Weights of a small mixture-of-experts language model, trained from scratch on English Wikipedia: a shared expert of 192 neurons, 264M tokens.
Below are experts of layer 7 (counted from 0) of a mixture-of-experts language model. Rows are named router (the router's row for the expert), down (a neuron's output weights, with its number) and show model dimensions 192-255. Each number is 500 + 40 x the weight over its row's rms, rounded and kept within 0 to 999. Numbers have three digits each.
After each expert's rows: "raises" lists some tokens whose logits its average output raises strongly, later layers aside. This comes from a sample of Wikipedia text that the model never trained on.

# expert 30
router:499506551499508494493424445458535496535462541471548479543488570485512402542522516437492469454543505512477524486531522523417493472477594511515521511521511499464497471443527556530531522538510427
down0:535473527446435529532570551525507515461482497447507447466494532574518526498474531469562434450480463526487490474533523487483504448530549509503479542471483529468518423503464524486583444548435514
down1:534484511412450563465438576485460421474487491517515526544451457473478475486520534529521573475443527534547482529435521491516480478453485493511497509572498469509473450533435533566470454429606496
down2:545561500485536486509469527499505491511452555529525432467484507407555501558507451488545464521505449502583481502539449485498539473436534452447525478505441435568497545477526447445547463582503474
down3:505509504460565496537526503478474500478502495511527494496438507557500472515494445450454485544562515508452496520491461528472501507590453435504558533541471523496436539475490484488517532546489483
down4:550554524514522462503510538504537483538544477568458492543535530450538557523484499470492447414545458503494545501523479488508465556506558444489440498595512498546487544475519476459563570544460482
down5:537627448493600510555560479461538465450431469451533484519424543526525513528551523457460552512481526511474516542527544470514457531509559479549533499576458541483528517568492581599439541547495506
down6:558482528484523510479506480510504493481519481494479507462497543461461554470527564515525513470401528563476478472437452481448517515455527564509467482562444481473512561540449600513545417517548513
down7:498490473476488527508488517520517525483515540517538521611517402463503508485579528542425534484527487587578502470465502459485495470574512527560518472497492498463516601489450559500460442540569427
down8:447485493466485465481492468524483467487511482451476473512453450472536400514564512447521499508520472543503500467485505478479555509495563501490502430457550492488438485548490487470487460596530507
down9:467517476461472588497571516496452460466585517500475465505486465501522474514491563490461504498498484508490513566477503494423529529520483528522572488433509482546456478500497490509480500482538423
down10:458526574510482482464517523516573495560491531468488544496460489569486574524464474457527489538609479439476512481532545499511544507537472515493510481489515493471475518444548505520430463523489566
down11:394521460493495505471548459445439530505499516452468463612467471559441551458527402483527524538528529517481540516532521501489489455515561479460449508529501560523421550496543457448520497519570502
down12:489412461500500479523546489529467473529482503525486545503556543458524547511515483485499558415470488499505437533439535543469494471502515499443535490485482520412438551474519499631447508486498570
down13:496518426519469476580532511518452537546427510466486508456463451459502555528559509485538461460553498507549537501501511536496475518511552445501490500445481465495511508488481474484460577470511468
down14:576531555529532517496592562509524504464571464531481495531521558538549515489479486521503516450536601508527493493510477520539522480522451495516493484566472404467497509538611436485529543515539531
down15:508474440473521487457515517556536434431522495493591510530509418534554562490541581492569546473542549588482485501526583500457514500525481528553545467483532532576548475441536530457426464444481442
down16:538484506500523518557500485496598464499525545531512495591534510431453533500510444523536465538435526472462462527543482503495549502535531420468454425407501456547460518521489465524524526566459457
down17:450435537506455517495464471434499437509478494457496531486480483481544544487506492489413477484510482412543461459517497538446503486488437490519521467486537523505456403501566495536517500471482527
down18:526456532473504403585478491505449517486514466483515477495508444542485407479555498567459483523459493453481557490498523504463541577439490457481429509526495549474496474514526532457500489423457553
down19:521602513478539463505494543418444528489511454440445526532440483448511512503529501400483515512545486451468519467474524418520489483467530470496477492509477504449505521423468450514452494433561520
down20:504539522483408501474511507547546570492495550440472488499490522479534534468498471591528429479520470512459510506444489492535482445527549462530608513435583528499472502454488515439554523481522571
down21:532445523474469445513452566470557489514550523483508468431555475558488562491476450523490542404454504517545469554511481493523416456467487514547511488506475508493575453520526520482503529517461531
down22:506452519485531512485533468477444431557507470518480529547520459464505423550481495560447547492446514499547514518461482515461518531447549507545466501470440464531440547492535486571507408476526493
down23:494471430507543487516490520537479449424487449469485474536492456455473495511447528523501549591432403494456463421528467411531515458512462494468455538489509466507563530485501500394571517516462540
down24:465490507508526476499457471578527475469536522553471431465436486465558550505460482494474472493459439440500484477496577453477514524486496420514459483478495460468500486451457509422645498462496555
down25:461472541500473474483370551458556499520514485546448497562409540602513524485525553526457501524527538552412507505503496523530534461596477482444456469475483543446515459506467508502518507497513443
down26:605534471537514520500486512479522511570375547482631575463542439500467433541539409501546501544505524498536440489485573574462517430524473520513463485471551533503479396494488417452558470507526508
down27:470441502481514404538429502503529481503562548508449523501465477514517494580561454525494501528438468494450531386488543492447480511502552584545525524526566464569480523514596530526531497532485494
down28:465519451488509492571521567434468544482511501470439502565469457531503466482513572500507509445512471477477568473533558447468462518592432515474547458477429544532542502569564479523562435539520569
down29:518483476486495538572498621481464518463537511521495448467526492561514461474482527599553510478468549483531577506527530488541531524508510458534484440510504522486453487476450494486480515455429501
down30:488452470531476535578510529526573501489497502451466542435487440495492524496505502495461517481481506561460465464484557587480512559479508546425483507492547501490441425510483506446545487468504482
down31:510505555451494423513483545464507527539502518469483429506509471418439541517523514495468484504438515591544483514406512510464519490483496525450521436476478494494521520442408527512433505464531504
raises: "ally", "yp", "ape"

# expert 63
router:471495491483597438426505482481453472525554550526515433483424582535572459515498519435513499458472483463566494489457468479513502504486560497529453514438536473506465541488521483494509555544529478
down0:521524486448570479534511523531506460499457467538506489470480473459545490478495558507512470480487422490543507482485514550475424538525420411529550477486518475529507558451517474519516484549531484
down1:478506503486540517530522501529418539493515402484505496469442563569471515503500530460543545482542503497495521502473494433506565516471478508456542485447412425504549481586559422493467515485584428
down2:514448610516517513520538506490504431521470454505475534548515540473529492423506507517430471460477545524499511528498554524483466526503476464511483517402528481503475457477460542502545488457481555
down3:538483484503489536519482440525528442502497579523521471499480520541544462497507495514636500434533458443544528460425531567546500480538525451459532524476475503478459533531474499497482426424484563
down4:543490508522424447445468571575445405441565505523502469511501410517456536449525531538520587440499534479513442507543472523539521462455495534593499458471479501485492508487551474518464444464449498
down5:487540540471510554453470502480446492496494544501545560467506567469477543562536416499495492468566480519549524517476524496487445495526501511585506493498489507488513507435527460493460434505438488
down6:432499495578522524539566509512546550540563555526536469532533446584499509630481477500517529509551503516482554497455456503510530457527493526507409505524533482508484495475515458479491496513436434
down7:465548515555506477489436491573445534519503507477535498394456462486547469450511510533489496545509501477486484482470606494460429485474536547556493440506500516406509462470491518449541526528480492
down8:509462474559458505543443408488476500557481493511500549508553399479490528461476423470518521470493417510495428531515493461601485446508488515383475557472529568457502525499424520482480485553454413
down9:450527539520463532481500458571482524507568562550506473506522408505511467458437442545504553440505485491517527493432487489544509501526443483414522516498473422470490400568452489501490498511511501
down10:486444546481440509570526561486510469552493522493504528448571481451461430458463495552445531472536508476501467470370515511449534473541461464427558556458504472568419506481508525462446485471482454
down11:539475464410437470472572487552497513440540417541562539487510512515467522499545520479547459532585541487499484532490517512540490522557514491496537600540536547434416539471482438534471491491559544
down12:549520500477462458469479530529520561450516470541515491475490473482453588494540495517516475435447483578465513459532521421467433421509462544484526521448451513525450400524570503518482489532533561
down13:485589489512530530548521438503491533490427475491450478550493481485484473469522569465488440534491513451542509447457518434497531549544489557505459620437484551465506476551452493482485485518418511
down14:462477497514500475452456421389466601503539485547468506444519489554496506518536522436515488478468527514499502533453500582422482499472528468457492458519474458478457579459512533487499450528579506
down15:488470402486484427482519483423552475522544589543468543477550511453535464533553450549477487495493490567585438512537496526516555407493568507470434457625500539474510504507466495432502466658575544
down16:574449546520508500481463535440499526508564522508567511487506436475476556471504516520525528493470431574574465484514540488549466460491493579511535436349457480495523466443449476437553443412495508
down17:455540513474451530526533519497496496504462526494512456499467497528534432494437376511489522501585476538513467498538453487486505547486437539497580508509529451484538507440517452452495470541517511
down18:555507578569538519489380539512498529495503487493503400530512472429542492458490471417477482474527485504475547500541521520558489624524472446455522515457499516535475495468423486439481483506499551
down19:554568516563506563424399444527427534499475566443446521484485415572505477471488530449613470418533480465541474519450497509513571484521512469517518513548481564436587494515530511538451533451590548
down20:475501496601483526554461525533527459573558475494519412498466558522513607533473502504486529527438472504493513504496560479513449502514446475540446507565472461556485470530488533500494515555565578
down21:443440458463519454517503487499489514555526487555501476515457483478490501441506483497474506480519501546519524556426495417523495535536481505488513506503444540536461510565514423433497428401538486
down22:542546516545521499588439535522497473491494448483479532489530457514404460500464417444406522535463483438536488482536528505562431412501484472458487505494532546495509458527431511559502510479475518
down23:444553521465533444497451503477512436441477512466466513586593525506480529484461549565486450490522478544519487503507568466444437399492494425513489480526477532454453501475494540544506435488505526
down24:484479440559553542476433518523503539537439564532489586493509540477554534533498481474519447479529505389520475485495547476441533572506504495490467520402497542519500601508514486564487538481540523
down25:508522482609544528510567473511469492500567483522434493441494489516476544498481471518412502532525571448446444518512494462495489500502529502551563588449520467487584519507452465443452490417464534
down26:450534511463482532491477491527480511502513490525488466463538449540478513511462602488556514491463460441543513546538486492560480535368488509461453522469481490404471493483479459501413520482471517
down27:517574478468526498546529479544529541469464479495510492485522481531464501486514502549441457570481528462458521530441419501508533524478585480485480558486499550539490474465545536446532557527508515
down28:527495547503531582565521473534477562477462497505468509526498433488459437485473487445563454530512471500479551577509474462532462532515560501551444475477493436462432529538545514467506335558505533
down29:445618517508553447509580473484485491539468532476461389557466565502453614477455499495467470470448504479443422508554519539509457529464511532434492480568506531497512466521476515421486520557472542
down30:510469497488424523502548453434506423551502490385471517496579472475552569552496542486498532438512483451491489480445495513557462423483488469441465465485492452531530490547472567477461510456492493
down31:486503535584535545518508465520474463595506452497493498485481567476500528534516484427538446558541464463454494419562533438479492518542551524532520444494484510478422525570483517528469522507455405
raises: "ed by the", "ed with", "ed by"

# expert 48
router:449538507436445460477467519516565573459559506416451518523428496496507439513522550498470547495420588505473511482452514495500510586433478528430556569522526519501502484536502478528522500547484484
down0:534496468556522543490613510550542453523497521461529503509542518531508470576486476547522467506519460512528563445538511447414503463523521494421531488492533514462498539463499480532517535542520495
down1:468595583562518550541550521488506459523420495504515547429463512461480503477442551565527494567528514449489489519461454509418512504530453505443575518453517547512445507529522491449498574490595515
down2:502502505490543496489515484429410533547535467474499473485508467518535531499502549472534518525557582514433466484451480514469477528394477508457537509459572563503530452492461505477443541503473466
down3:409509455553508456515533520460468485487455509520499503495511414487516557457525515473551529514537561430556475481516564505434504532509516482525459505502480441490490490493501524484441498540541498
down4:497540442483447460457518538489535505530460464404560507518441508525539524460517520452461542490469555567437497453522517546468482474486533552504548559505530499504510427507568374507510524604497576
down5:447514513504486510475537517518525464502559487551509439537507457427523507494510491455459536481514544470471533457534592456531497424478576452493485476515438517529497462483437542535515518466475402
down6:495489487484512460498522460457460464447469474493519535504474489457560505498472502482492533540454543501400515487463512469549484476500528498609553472460489484555500523584524606463425500474539512
down7:510484461532500435402466504531415461548500495449538507471502485499486517493523529464467500523574495555533518526450504494496489488558463458535480433493535541512433515475473529544430478468485407
down8:526454503491536539502531540570518504479535491524447555538460524516517501465500522456506544446531491505433526530513475479510492458455439478450493538562523444508524415490488431506464515515491435
down9:476492441485390510498536504490553488439419530435427532546620472555468492474515491589484473540478555524480534514609504438556474504540450492499460554489476520505489446510509373490543559446509607
down10:502539485436534474473607483586497473559498452502471454542537508566521520523494460533453492483520604436458487508494460511465603505467468565470538467496485456487476423496495358484498482555556490
down11:512530513505551454519503489466572495454492489520436562488560526450459489489517487557548480537511465482536539448523468535466525473460461501485472513440511545523557470481522583511516473469499525
down12:481496482470506528480495481449525475506556554581527503416479433535508454528500422499496492540537514506540495416563494486549515458471474459534481490522521488496489555464567498509540591558490479
down13:513529463492487534496472452541424526459479537449504461507507508558539552506433442410539456508495497555500554512555478554487572487412553441487498527489485594563596498472564509487487483528564517
down14:462468444477459545525481534453480518453412454412463413571517502498503506547502492502442555471455449523521529537431463564534505501544514539456518532477497517505456529515501352535522515503476550
down15:539478427490513487562446490509491524464502489496523554544529490484425440483542491513553526527475471506520462452512434508469529473462518529486498366536458499466567511518471485486476464508565463
down16:557497446502446605429463481539461440458578474484416467547484508489415420451561459455527400458507546487491483556528431469538470432545513525428473495517480520468449585480592487486530507483480438
down17:522431467487484496524601519538446449452461525538471463497463495545581515532507441547509551517570423544473475428504488462485493517543511515553478473434545444490459479454452532466594473590505454
down18:462442454509545470476424467460547549551436570550515463468524502486488510566447575525452510463515502480511470462483499469460424447487496526433493533530511501493518383586465507489501494544527534
down19:445477518510403555528569488474468481528453554483479455498455555458516477501479505529508494523553491576504462635477511528517537497489454518502465535468451501496515590520499433509481559561458510
down20:461454487469475404468423465483525503464540489463537533429459539461488500565562457476450500547470519465569533489527472501537509495531530540535461545470534565431552495510439504365480458542422527
down21:488586446489460501525545427523553475492508481487537545509568482422557503517479540498480554442450553477492495434505477525511428537535445475476560494580576466455475439556530414561483538487450511
down22:479549492454494470492575495465518636522469558490473538469548520479514492478490566480506518508512505526484573453498462457497427530500412461483478481570542556439447452469473612456496549521451455
down23:468509498512494492504496426514475464480524543488452506482483501441565520495543398498549562401503548553526496506505546573460465506523534508536520442567494503510540549527456605528530484517475484
down24:510568466558572535525477480460493486494443547518521452550532482450568520542502501508453489510543464541498406459470453549467495526543448529396520439527541466503551517529491471489543499444585525
down25:503448547566485539503447512618500484454488573467457514553471466504482520473498420422493479527564469509542471488437499515537469578548453392472553539544572493510532532487516453539489485533505478
down26:482505492490413451520510496543532496574447505511478404561504491527524541477509472510478488493468454543502440523498590506503564525474447483606430499534558524434506492509462491534499503552476467
down27:491453490564570464477503477511506522529498558514474515500490485565541555426479536587551515505553482499484459477554503452483509471537499457513486398462562543549636510493499522460467548575511466
down28:490543377458429463546515498546525508525557597459498484481467495496489472535559478582518485505461534483459505522491506527519477610449491483530499538512521518561508506461413513597518511589493491
down29:497476426539392423477503529458593464504459523547476485466429454633549551443516482465515471522465504509469518446488533562426468502519489490505450523504569553438539541543524325501526459517536527
down30:584510503571495528471423537524465443474499502497534522537561476523506501497508452523525476484561422502541499495408552503461511526521514515512451527512451506465534528444505535545496485488499538
down31:543537492491548475486508454448473471477493399430513481458508503521557528529498502543607426414536470496509483482547487560554444501531505449477520538465534470529482497485501503479530537512489460
raises: "\n\n", "The", "St", "M", " ", "Sc"

# expert 15
router:489507478499532461489503436481617508391553466483527524504517529509514528481501600516536497474542465459556485493536425499476462473469477515507553550542539500537533495424546548498522536522561482
down0:506454517530470478483488520441537535437531435513511513478481498468542516571528428467528501508418513450458476475513454503504464453477446515480543495596512520495589546494512438547513470576495507
down1:551491568525447468571496562483481487500538490435477545481480450459500447551570515495544461512434517607597562544479484496495482489431443561510439536435531540513454502471513526479540540532476496
down2:432501524425562514471543497455479521486543497512521527505470532532508509452510471523464490505562528501495403569493545439473487524440574529491525539447557511495524470469601499509471509489422458
down3:499585585517476487523503491458498497474505503501516504502600515562460551502523484459492501419526546531464516469498562480496460520451553511536475558438494514428533512477487445529498518454425534
down4:539507494567411483496542546428492569514456606541524524482434510452578475526516452447494474482502498510530450536542521494531426429469482551526496454470462473523451531560407428480581472484441536
down5:486473525536444451542502452531530494525494505511483471553443456511535500566566469571527498492478494516508549482501520466552615475517545494560547532478443543558449434497464484485529491457532537
down6:489459544565544535469520477513437503513512502459526582470482428543456484533506438466478507436484445502484529521504462477480462548370526478505484452464433499542472536554476498485508481506543500
down7:570517524501471399578453536568493526526487533453462498524433422474504430519550534422482511486484507562497471524506471508494438499462530508519468446502432457493471476487468543483550471468455479
down8:447495523448559483461528521530493517511518501414453486529534576525566496490529469526556433470479507449554532526494486511530494492497549550504429535535519491472543514516488493466486498462442486
down9:495389511521482499468456507479526491505479482571437496503463515509518481544527505555487509450583485496551525477452531538509465454575589388561446607537559439489458484483512491531451482481527502
down10:569459490491493513465479466548517484501494488503515434470517528552539477477471487509535491577443560501553476422506529527515500459512455488480544522494501534449484410507531501463533605447500530
down11:535467519470469473540482517508529515502553515535521575499561565505511466478492517461555505516501487431512428454449513471438540486595491503433498510486413500506412535461439503508502460496460480
down12:543521548480468503493424519453471506573457526564495532472433411486430497517542557508552517495466532411510499520478489464566531504466498574460564537523534509549535544478577526498483475482472618
down13:419539482532528504505514622495538438529520539541486458506502520600475537521392435540604481445572421516520591449499562557498531464479497508489398506499464465476500447480522472499492422546403461
down14:534510457479543515479479462547516493457483446494540582524544526477454508469473509509496534529496536484566501515487476495480435574476465451482515571543480458481439519548548487477515519476470510
down15:505475525477457530427555563530561429507496453544460552504535535528564392540501496453524500534466515513403525511572507447503492537493484471485488538510500486537519524474484460504473493552485486
down16:515432482542433538559562506524541501517524533525480462509468533537486475505471485557477543418545502488503573513492533489491504457461512519523512521480561509478516469505484542430474425472466487
down17:500542593542512497518560506513469417454441497546527496531455520584483503538477548504480520460500522502509478479445544401563453539464508517551510534552488465487446534507516512495527463500581539
down18:459539479422469520545480424505562472480531522523496509510491481519499547567479544532573467476451438519522495473509464447479441512453553561508546544519551480503468434439494458470568543459512600
down19:463507482509505502530553496515479520536525510538519470461525483470471448515547433464436474473516419495563507480503485418535514510477547439559516526480560567512494541428552544477457475510525465
down20:524474458516499592548431574541450446503483470469539406528423510486419421483576443438476560528483508544502503446488498479520471524506431510542523435490501477473506469554433484541540475559443493
down21:469488512561533589521451504468464506556502455494465444412462444512516455578451557545535486474551499555479574519496460562478474479498453470501543548558549467517536500512468514535535526574488426
down22:529448495503539491419457436448522477530449534505533460478567538457498527471492499473531459507477613544492543480512471541513458487527440500469498570472621512459530492476499428466539572499464449
down23:503488575546519448541532492544451517558497507457545477478503463471510475531469539487508502420609421488472464507501592503457449485507565529490537432486472577481437461424470540447483502477491510
down24:539496453470503521463515542552537574515501489543592523555480507431536502543430471536417407518503535539520524470581516513531435510517532461487462452527526502503554512526531486537472448520434550
down25:483470474470565439594507467439518586454493502475558469497527480415533515513503562539540477467474472551494471527500444586482492464478463461438486511503493547489479558542404498433459536486483434
down26:559516475531469470534475508530427535469457438482494533443468567513525529508543549470423527550565542486514586445542472486506536556462490528520512510488594454406544449483527500502522548495510498
down27:505415530465456505529359589514491519489519484490513448441581470510481514462442526525487512567476542479465473498487522531542466521506474465551469500470479537512544470602481448543478476555555513
down28:486467479505515487457408429437476556448489489492530467513533510524432502522441475505470416419544484486488506496491522581501519485458509544544478523527507516517450493506578495539397386545503458
down29:469441515536499500563541516560503532535479479487442506543449521526558497513572495536542571469544492496519517524491509470465481488500523482451502541543467457503425516486442457555494549479440481
down30:436452462516535457514496530501516526486499537476527468471453467573538523553497522458452476543487457541476453550484498515512504509478458469587492550510557509512502465443465517467546506505513497
down31:492488544516612519473431486495478465553464498532588462468546553461524489566482492529542531486536490499441506532510521484549535447486531492457453541467524491442499554483486528497508539551482602
raises: "rd", "00", ",", ":", " or"

# expert 22
router:465483478471514454527484494529503502439519501514473505514492470518552462480400470501469469519464477540485513496499460465520430463507546496444413525548438500482490550545511516465438510532480435
down0:470483445469527527582483484498552491589458523539516468522470504582463465488465520539521518477567459541488485469463429467526429508498544519470467431559480484498522515516427502493407467536441455
down1:477439479521491508476513534434490537560542537556577489527522485498507502551508510485470513501557493519461470540488483451485469515608519525482489524507494472513491517429465465450530549467524535
down2:466526479534496506547482543479444541513573529464538452532541430497525521461490518439518460531496565488525485472494495465511474497521420527471502603411504435446466459569518547496432475503480380
down3:449429458488558497500516569502532526504501517522497533512501501565520486468455534502510555511528498538441523484514497461502446508500549457541462511532456542491575544556494472533520508476451516
down4:506510479504571456600494527580536522538523506553486510464543472526540406489468473473562449487548541517477453374499551472463516468497501475376477519544457606526472512468488505532601481463504466
down5:424545433442616502407498477534478550474477481549468443494479378495468471518524496543480527532446519556431499521475507424470439423483521511508493501523470550462541501488469469479445553526471494
down6:473527492464448492409447461538517480439475446498513460558476550472544551574478596500462528522522518481480539443560445572501569464498480469498474506529527560561492446562457381486522518537509522
down7:446411517485542508492457542569453430434480454513490470551465510513475519467529602498545595452529444548499559510525465507499532505515571484500536433482448523470481509482501489512422451491466521
down8:514488421575452500504523530541482501436511481493523507515503406488527518486486407439537454466565499485534512507484492560452509451519512547511555503498520464519511559535426434470500531532510473
down9:560490483470448576558525524509473529468476409450520434449485536522531491491483503514504470523366584490490492552471495498564558559500489412512513521459517480447478455534551310554571582531556524
down10:526566520492459475509542518505475493517572473513580514565469565487505526541468487436537495502442460495495489462514554519497528495456526570535502482527589481505438494407546561504510501448526485
down11:474496517532514485465516545486522515457477564404540426470516499498566539455443528457447528498457525480596514529473501469497499482514547461537507543493469494491500455493507504502503497448463451
down12:519505474491460495518527460480473419492481514565486497497482476441497531532513480473436541527495468444500508579481504545621507512494510468514535531524596498546550509489506567530456465494531503
down13:526463424498549487590437542468502444552490508494496502493503521412551473509489509477459519530430447515502532479528487539491519498503474498535530505529500495538526506431524502558514515432535483
down14:463485498511443460482488553510496516474498465609500542468546458451492549529492453487519453444547456596524504475471445523479569482416497500514533494515503583471485481434449504447470473515547480
down15:487545478473520413480538418502500533533482504524485617496465498452527491514581495450465491514520572503447515491568495463445505507508409523493486571475586520452435506481442482511580534501450482
down16:472525453550499543493543504547467524469493510506480456472481562453496529456538507491461522484529538461499512523478471444495488489462481483474517535485545479448431449564492425519464552402540431
down17:465459496487432571488556520511482484577513397588502442504517483531564514493446486512498480560496543439528456353524465479503516497515513462487472562530515539495449531507555420528527521416519427
down18:508529472486530505540466506503474547539511560475527538470590464426489456500517483464480509486478539544508492523474520565545557544508482403485549507453468480471557462507443435659537454505539448
down19:485481569500503449414500557481479541428455472484468518484471521448505489494472406527509516551447474539474521474526514498489522545436606557486503524508485545462484560447423599471473470511560512
down20:535494507529472527462490567450529544486535484428563521524550478558478477468594541535513497488476426492464433515505532517495557510480526584440507505484502536517477521460436486570457419510495567
down21:470492429487483488549491496514465476535560526592421476514476505538501498528459447489500461485464535470490533567507589500444494502478528528499412501557595531547525544481555462487477447410448523
down22:489464551483481495502425628547501467511503460531508438513522469543428545503500513585485536539504550502556421498348400520452538504469482547470499540539469525519440523501492470476515505482547487
down23:531454489531447507476492467526539497473503552453455526494440447470485507449546591520503554586472545489471556439583522514421513494506478523513470491488557601475620406530507518548501517506499519
down24:512518551482461477522496519495430462514518446515518559471514517533509455474454546528501495507482607491553502578557463535500524455464579482424517537527445525488523507467471423502496501464475498
down25:486514546560569358443546517534514537473491464494462475503470552442475467506506482522539500512533550493545512496520428468472405465545491546472524465520502420507479504472508518469462468492520517
down26:454542472504537474533511484565472540507463501498504520508532540490508525557505452435487469446561459498509550578545519518495529527481516524467473466521412489486565446497545478533512505479522446
down27:577483441511451516540541513498461461547552526506463481460487524520553494502501486529503486510469545554507449520575518526524493537507524547416449448521484478522504573517469483515465493499491477
down28:610549487526529558432509529506544387519527518444423529474506520481503525478449543496545530504482554520502519426511462544540539439566443550488536481536478492412471456484504498486486488540527547
down29:545459437444479536499502564481444504483483446470550412524576503438466441493491497466539537480547557478463448523400468491478496533480569495459406482497498519562585521445495511556458515403500483
down30:563484586483522545450502483463475397495497483525488457484474553530505475537458485532507521436469494481521482497556463534540500545517458494507504465446519469434549523468526464540483548567465524
down31:549519525460497434531496504521539460468500461592559515475486446455467521455507454492469520500541461501500457483481483440468524494531558572502493477492491549523455593537504432452458499538487491
raises: " their", "h", " his", "side", "wards"

# expert 50
router:457480475493564467472542487530466481466527483593506444461483535516422479560522570459498572511513572505523529511506494504486449499499566559496451518439514479500483536464503511492539498520505510
down0:520509544501499557575535478532503533509432574477452557499451428538581490480535460514505423497519483461534531529462469428524472558515559537532489525478441458463459461427504492510524459526490451
down1:548488539498514486543519488554507486489572512536440473529552527500589594483504542478494524561481563494485480501539542518524562559574472554430469510437520518518498443462542563549498522511497424
down2:483398507526409524495512519470520510471499475459505485474470514533438511537474459496519484445508461539478501532416443465545468430489458474517539524562490480527441485432467540500533532527436501
down3:443475539368544497506494555483552508571491545538484502516461599489468492453531450485460554469458474461461430504565504527527518478497563402505490487563432506493546483486446456493520430440473570
down4:499535477497488584500534596549508455480434537466440472494479537476476541516509542532526487564489542514517483469478555418560459466538549439505509478462479524556546433472467520482568553456531516
down5:483386507568552524445480475533484501517531596498516407483590482501486490426502547483500446473518442462509439537511468466531488545465433516492465551491550450511431463489588548491470508438487474
down6:526528542499527503540455444508424536507544492508494496540461429461462478419496439475481494441529459466475580557501520510501509531563517588490483531473466540473435541461499516490501519461433463
down7:403544499562497505512554507470530511521476544483438469503502489532520535514468513547447492508525559491506490459516490381446479444498511522517509590486503547441524463451433592440487443536463559
down8:482571507522505447478483485495548549445528509455532533474565408478541539463533610522505528499531571477564426433502507541495517502423558525524457464460500513475550477507561519472482530466416499
down9:547485528502524499497498500497556470522507503565523407516529521491432497464495511480442497553474506427593468456555501475538512538509572543421512449505499478499526422469519559503464494498507440
down10:452390439500412448489473557456527496493514553518475525555435570583474517471456536490501529539496509475553520547500401465490577536447498430484472553474491484493553448516491505468511518530501443
down11:537460465460502548470543517498499510522518494439475474531417468506494414544536496492392550534430479516501496440587435449578516452511508462508458528500532530531494462530477502472462480440434492
down12:552645439461450558530497528460536539486511576464503513491488476407572484450502453543523499545497534506463511510455424484500481530486492560548580519489464495527519490518487489400531577426510542
down13:549462496494499542543498532515548480489492537496517453545417477418436474545465513503465547452519492463507516470471526519528486524469490470466476469486549510538500521554571421480431417516465441
down14:518474502477505451613575472471481556493580431475496546557570474488502485535521465553484488517527518510530509490567564432451499590453530480470526491548524505462543504498482464552497488468505481
down15:485527521458419461504555456492454552489500516486514586456507490472448510483531543410518496537483482565506424440513499404528475445514519464550619489467482522541498463539479483516500479449579485
down16:545518485481504509528447509573435459492496440469533582545487475520503543464469485489519511524463503575467500432476506462552450549510574396517532423526545494531447570474418464436463541559472470
down17:562494560529495508497551503503571484461464516503465517532572574563565486546471450458514411487523463567490470570483451495498538429552526545498525492566509430486576536504540409492525510500522507
down18:547408514442488530469483516515469508511533501452559472504512494458545510451488440476462472537510451458513552508504562490505503518562442452451491525425466478537541504521511481514483505475557483
down19:506513578522460490531478482495493479557476485496485538515508477421492551497441533411514405490463446487550525477464521515487505486431485484467578486451527413475595463501539482398448566410539494
down20:522477527455401525495444452428448534472470526575522532552595538561448450431471456492489465443496472482494527517506529527416473551502483506491492452457515515577453480551494498451458508470488517
down21:511487488479479509557572490497466493510480533494523462464532497472522522547480489452502500474511491506495404531519456506517460440426557508502579500544514469508477454495472494529454504466472479
down22:515534468517456418477472519522497457499493578464487546492560473558489475478544471488493458517508467419498558439532534428494480503521494506506464519476483485475497558539450640462502500494494534
down23:493420502528487504482489512508499510560491550549569456524486466474573545512526472511537524505524501496517493474511493514479383517561521504471459474526524500499514510458563474512533522527552575
down24:576402521516519494533517436491528464389402444384479511495453449448505499472471563527489562510468433515497525491495480459518525555447469527445515472473523498507520510469475429449518528477523608
down25:503424474486486530456467490490451525429508482506508473479482584483497452520519509566512488510546537456519470545533491558519514406458469518524493441457507447496410487546419510498450526526456463
down26:463554488529455456478484466470530516519523534565457432549500485558462500472491442431492474447503462474469496487522509519588484539501466488483500495525483497487462438427458562478543515537513555
down27:419465461476513491563475475445592475585449515540545540507482432519441559548512506438410516542520521523510463479521501499419498450450517485471501553496489516509562481402476482457519434525492530
down28:517518529509444500570485486493480435517494505447549535531564571494571425481523494476507488440492524528516469474478493546470502449473422542445431467541446453488522521495456490600470492513457439
down29:503486475531448511596577536483487488452514484493529551437497523513548486503531486526498489509485476522531461536517445481515493481474471478552448486501547533520506554417535494492540514499454505
down30:482533492477490582367567498583522539457505551509531580444585483505516499503484544484554484486454525427514492470525480446526539459527494453502529546428522456535543471579438454552455594546568567
down31:557494504551518429558454463502422462503483510432372604460527502448445576517464490481500393500475483470468552468451537511483498501531533508519584482479512560518532457461571524478508496508487530
raises: "ran", "ated", "ri", "ock"